Experts of a small language model: 2 picks a token.
Below are experts of layer 5 (counted from 0) of a mixture-of-experts language model. Rows are named router (the router's row for the expert) and show model dimensions 32-63. Each number is 500 + 50 x the weight over its row's rms, rounded and kept within 0 to 999. Numbers have three digits each.
Before each expert's rows: a language model's description of what the expert responds to. This comes from a sample of Wikipedia text that the model never trained on.

# expert 24
What it handles: Plural word endings fused with a comma, such as shops, procedures, points; also "were" after they, which, that, and table separator rows.
router:524596404523512500450524425438569489450467559573528559431423537578480519493552401446488514627552

# expert 16
What it handles: Common first names and surnames like Smith, Paul, Eric, month names like August, table pipes, and capital pieces starting proper nouns, such as Z in Zen, M in PopMatters.
router:526595404523513510449528425440570491450457558574528556431422540579480516492550402447485517624553

# expert 46
What it handles: Prepositions after playing or signing verbs in sports biographies, mostly for, against, with, after, as in played for, debuted for, scored against.
router:424505494548561466451401442595496468488517453504566537588616451486504464476426519513538535478428

# expert 47
What it handles: Single and two-digit numbers in sports and statistics tables, such as 6, 61, 4, plus some sentence-final word endings and is.
router:525595404521514524446530425442566488445455562575528553435439539576481516492548402450483515622553

# expert 37
What it handles: Mid-word pieces and accented letters in Spanish, Portuguese, Italian, French or Romanian names, such as Val-enc-ian, Atl-ét-ico, Nicol-ás.
router:501467495541420482435553480535496504550457456508570471546480472421413590519485490407612521426520

# expert 21
What it handles: Line-start hyphens and field-label colons in infobox-style key–value lists, such as Born:, Country:, Coordinates:, Release date:.
router:428477513455451515598421568578499528486514433507484399457444516470501507536571602420465425503439

# expert 15
What it handles: Short vowel-ending syllables inside foreign names and words, especially final i, such as Nalb-ari, Bez-ara, Bele-za.
router:546464519367399464480536593486472468564506500450573506538509514493526563571552423464547540486513

# expert 30
What it handles: The verbs were, are, was after plural subjects; also first letters of surnames in sports result tables, such as O, L, F.
router:527599401520509502449528424438571486450466559571525559435426539572478513487551404444482514623552

# expert 58
What it handles: Word-internal pieces like at, ath, ast, op, omb, rop after an initial capital in names and terms, such as Cathie, Pombeiro, gastropod.
router:457461554444492498417528471491496604460453416469408531498466451448475452532444449492571459468564

# expert 51
What it handles: Quantifiers and comparison words introducing examples or comparisons, such as including, such, same, more, than, Like.
router:464489652418532521480474496555425435488520428522551495564541462493526506558477568603504582452529

# expert 1
What it handles: Semicolons, colons, closing parentheses and table pipes ending an item or clause, as in "2;", "),", "; however", "|".
router:475440525554556477478507560543468389584485533525487333508581463491414577437489493565431525430514

# expert 3
What it handles: Particles and direction words right after verbs, often in sports text, such as off, out, up, back, along, down.
router:532602483503591444438499405396560557503477488510518486532493461550506535503455507506525416437449

# expert 41
What it handles: Endings and pieces of country and Eastern European names, such as Bos-nia, Bulgar-ia, -ova, -stan, -š.
router:519588428567493503418502420512612461512495485578565553482449549515455489467606454526477505549517

# expert 31
What it handles: Line breaks and list dashes after sentence or row ends, especially cast-list bullets and plot sentences ending in her., him.
router:560519471494492482414383501522468563589486599505430439463581565513576560525496458546420507562514

# expert 8
What it handles: Line breaks in infobox lists and the is/was or closing = right after an article title, as in "Ghost Dance is".
router:537576508542531504576495591466401404496501408428421491470548427507476531552473538461433561532548

# expert 29
What it handles: Mixed cases: pipes and numbers in sports tables, plus commas, a, as, when, where and if in running prose.
router:526598405525512531452522428440572490452463558573525560435426540583480516492553402450489513626551

# expert 42
What it handles: Numbers in table cells and birth or death dates, such as 16, 18, 14, and decade stems like 196, 197, 199.
router:527598402527514526450524424440571486453466559574526560435426538581478516490554402448487516626551

# expert 53
What it handles: Nouns for services, buildings and institutions after the or a, such as service, building, railway, church, School.
router:552557513481498517498534534482480577467474510458410497526525574489411455475438438430458525514400

# expert 6
What it handles: Line breaks and table pipes in lists and tables, plus capitalized name starts like Bol- (Bolshevik), Brown, Nash, Los, Czech.
router:547583381517516478446540423399581535465457583571543529452515514574473524500533424441512529596519

# expert 17
What it handles: Empty table cells, mostly in election result tables, plus comma-attached word endings and capitals in place names, such as Jakarta, and B.
router:526598401525515523453519429442572490455465556574526559436423539584482515492556403447489515627549

# expert 35
What it handles: Past-tense career verbs after he, she or was in biographies, such as elected, appointed, won, passed, founded.
router:426519433517544486524526500514481453562495513531495520577579401502539483550415529576475457417487

# expert 26
What it handles: Opening brackets and parentheses after names in sports draws and lists, such as seed [25], (L, (R, (U, and words like because, instead.
router:524597404526518514451525427442569489453468558574527559433417540578480517489550403448488516626550

# expert 14
What it handles: Letters and numbers in sports standings and election tables (L, 2–5), plus sentence-final periods, St, and quoted title initials.
router:528595405517515524452524427436569492432460558571527559437435540568482517489550404451487515623550

# expert 25
What it handles: Leading pieces of large numbers and years, such as 19, 17, 187, 190, in attendance figures, vote totals and birth dates, plus semicolon-separated number lists.
router:524594406520512506449523427440572490451465557578527558436424538582479517492555401447486513629547

# expert 2
What it handles: Cells and pipes in wiki tables of results, scores and votes, plus adverbs after is/was like only, largely, quickly, soon.
router:527594401523516536449522425439572489451465560573526559432420541577481516497550404451485519624556

# expert 7
What it handles: Unit tokens after numbers in infoboxes and climate or size data, such as km, ft, sq mi, m, /s, plus some noun openings like flow-ers.
router:516568524505555497609467468536490550460560456519369471516463482460534446514561537490467390523438

# expert 34
What it handles: Day numbers after month names in dates, such as February 12, March 8, years in tables, and the piece se starting seed, sees, seaman.
router:526598404523516506452524423440572491445468559575528560436422539578479515491553402449489516621555

# expert 54
What it handles: Sequence adverbs such as also, finally, eventually; cities like Toronto, Chicago; years like 2013; and surname initials in sports tables.
router:529601404520513522451525426438570490449466558576528562437429538580482515491556402448487515625552

# expert 32
What it handles: Section heading markers like ==Seeds==, ==Singles, ===B at line starts in tennis tournament articles, plus set scores like 6–.
router:547590391506512505448519432435557487431477549567544553432449530567488513497551402486503493623562

# expert 4
What it handles: First letters or pieces of proper names in tables and award or results lists, plus line breaks and New in addresses, such as L in Larsen, B in Bouchard, New York.
router:528591402520515528447524424434568488434464555570529559430418541575482517491544403451483517623549

# expert 13
What it handles: Table cell pipes after numbers, and final digit-plus-comma pieces of long figures or year lists, such as 12'6,'680,000, 2017−1'8,'.
router:536578388511508599458521419427576508438442555571536550452410528558472513512562403452496536612540

# expert 60
What it handles: Single digits in sports scores and tables, such as 6–4, 4, –7; also plural endings with a comma, such as offices, attackers.
router:527597402523511525452523427440569491451468558577527560435419540579480518493551405451488514626548

# expert 57
What it handles: Subject and possessive pronouns starting clauses in biographies and plots, such as he, she, his, it, who.
router:533515537583467480531438492439400523485446460537506547452519523514485520467525443568579514463545

# expert 62
What it handles: Syllable pieces inside romanized Japanese and other Asian names, often vowel-final or long-vowel: Fuj-ita, Kun-ih-iko, Ry-o, ō.
router:555537536582454454499467489463514535512516528515561520484474574459544500526592444509506512604508

# expert 18
What it handles: Capital first letters of names or codes in sports and results tables, such as C, B, Du; also semicolon-separated stat lists and years like 2019.
router:526598404528516506453521430438574494453465556575526562432429542586479515495551404449491514626548

# expert 19
What it handles: Pronouns and articles such as he, it, his, the before a verb or noun, plus scattered numbers and letters inside sports and results tables.
router:526594402523514520456522430440573493453465554577526562434426539580479514493554400449485517625553

# expert 38
What it handles: Pieces inside foreign personal and place names (Cop-enh-agen, Ho, K., Lee) and commas after author lists or clauses.
router:523597402520514501452523427441571490452466556575528560436426537578479515491557402449489515625551

# expert 9
What it handles: Single capital letters and name pieces opening proper nouns or codes in tables and names, plus the word of, such as F(aso), B(YU), X(u).
router:523596403527514521453525427440572490452464557573528559434422537577479516491555402449486514627552

# expert 50
What it handles: Country codes and set scores in tennis draws (CHN, RUS, 7–5,), table pipes, and verbs like was and to after subjects.
router:524594398520519506451526422432570490437467559576530562434446537576478517492550400450491513622551

# expert 48
What it handles: Nouns after "the", "a" or a possessive in music and media articles, such as album, song, band, single, line-up, version.
router:475562535524552511576524443488443592600480421507523558568519473486520504552435540578432560553467

# expert 52
What it handles: Letters after backslashes in LaTeX math, such as s in sigma, sum, sinh, plus plural s endings and numbers in semicolon-separated racing results.
router:529587455519493519439498464424538470413493559521567528453448482567490524492534431422510507599500

# expert 39
What it handles: Articles, prepositions and closing quote marks in prose and track lists, often before noun phrases, such as a, on, to, that.
router:525596403524518527450520430438573491452464558572529560437426542587480518491552402448489513626552

# expert 11
What it handles: Opening parentheses fused with a following letter or digit, especially after a biography subject's name before birth dates, such as (S, (M, (1.
router:513552479538428505530491495601397463501587496425399498407457462477532526460579473472471496543479

# expert 44
What it handles: Function words linking a noun to what follows, such as of, that, who, if, plus name starts and Chinese characters.
router:528598407520513515452526429438569488448460556574528559434435537581478515489554401447488516624552

# expert 10
What it handles: Numbers, minus signs and name starts in sports and election tables, such as 207, −4.9, Jason, plus the conjunction and joining names or places in prose.
router:527596402524513541451525429437570490453464555574526558435425538581479515495551404449490512623550

# expert 12
What it handles: Numbers in table cells and dates, such as 17, 19, 24, plus Cyrillic byte pieces and single letters like N, J, n in names.
router:530595404525510509448524427438573489448464556574527560436428538581478516493551402449485514623553

# expert 28
What it handles: Prepositions of, to, in, the pronoun I, and capital first letters of surnames or abbreviations in tables, such as S in Suková, J in BJP, d in dies.
router:526598399526511513451524427441570494451464556575525550434426538570486517494553403445489510629550

# expert 20
What it handles: Word-internal consonant-heavy stems following an opening letter, before suffixes: vert in vertical, rans in transportation, ribut, rupt, cul.
router:544456579417578482504456503468540482428456548501495469489499577457487511468510463517578451555492

# expert 56
What it handles: Given names like Keith, Raymond, Jimmy, initial J in names and models, decimal digits like .1, and sentence-ending words.
router:528594403521513519450526422437571487450462557577527561434436537578478514492554401449485514623550

# expert 43
What it handles: Words in census and population text or infoboxes, such as Census, population, households, Total, "About" before poverty percentages.
router:427459509491459466436515495591548502472589451493396431567448508516526490491552551560606535592455

# expert 59
What it handles: Single capital letters starting names or words split off, often in tables or foreign names, such as V, P, D, plus Thai bytes.
router:525597401525514520453523426438573490455469557573525559433419537577480515490554400446487512626548

# expert 63
What it handles: Sentence-final periods, modal verbs like could and can, and superscript/subscript markup such as ^{ and _{ in tables.
router:523597402524518506452523427441572489456465556576526559433421543582479518494553403450488516627548

# expert 55
What it handles: Commas, semicolons and line breaks ending entries in racing result strings, career stat rows, table headers and place-name lists, such as "0;", "Sarat-a,".
router:528594404520513520447528425438569486450465557576528559433423540576479515491552402448480514625553

# expert 36
What it handles: The word "of" and "to", table pipes in record tables, and first letters or pieces of names, such as G, Á, E., Theodore.
router:525594403524520525452523429438574495448466556575528560430428534581480515492553404451489513625554

# expert 5
What it handles: Middle or end pieces of place and club names, mostly English towns in football tables, such as Bur-ton, Brom-wich, Birming-, Chel-.
router:536584395457507463430513413445515526436453537557555538465409543519444456477581477431558519593493

# expert 0
What it handles: Word-final suffix pieces that complete adjectives or adverbs, such as -ous, -ious, -ful, -less, -ward, -able, and thorough, tough.
router:526423579548575493487431450447436456480478566479464434560521453481541498534467523532541550447475

# expert 40
What it handles: Word-internal pieces beginning with a vowel after a first consonant, such as amp in pamphlets and hamper, ain in painters, up in cleanup.
router:447429542499552486527498464422568525486442479377492518562456417492498533556446607514607523458513

# expert 33
What it handles: Digit groups and name pieces inside wiki tables of money, votes or stats, such as 4, in $4,334,411, 27, 38, Antonio.
router:526598399516513517453526428435570490442455562574528560440424536571480518491548404451488519626553

# expert 49
What it handles: Nouns and word starts about war and arms after articles, such as weap-ons, inf-antry, brig-adier, gun, aircraft, plus general nouns like character, man.
router:461518497521477491501474537524531503446460498434557514440515556487405540442427486402467438431436

# expert 45
What it handles: Word-final plural or third-person endings s, es, ers, ies on nouns and verbs, such as locomot-ives, manufact-ures, Gian-ts.
router:510540503540529488459454522514506579463502551516584511532459566455528523498507550485510527495566

# expert 23
What it handles: Mainly the and The, also its, their, his, after prepositions or opening an article's first sentence.
router:492494554503417519543473511444437495531543386469516515437528532516551460439518489511529501491558

# expert 22
What it handles: Pipe separators between cells in data tables such as polls, votes and launch logs, plus the, which, and in running prose.
router:529595406519511509448527420434568488439461558576529557429435539581479515495548402447484514623548

# expert 27
What it handles: The conjunctions and, or, in, with, plus capital B starting names in tables, such as B(jörkman), B(orsos), B(ălți).
router:528598404524516498452522429441571490457464557575525560436422538580481515493554402448488512626552

# expert 61
What it handles: Table pipe cells and |---|---| divider rows in election and episode tables, plus date numbers and month names like July, February 14.
router:525596399522515522450527425438569488449460559576528560434430539578479517492549401450486515625555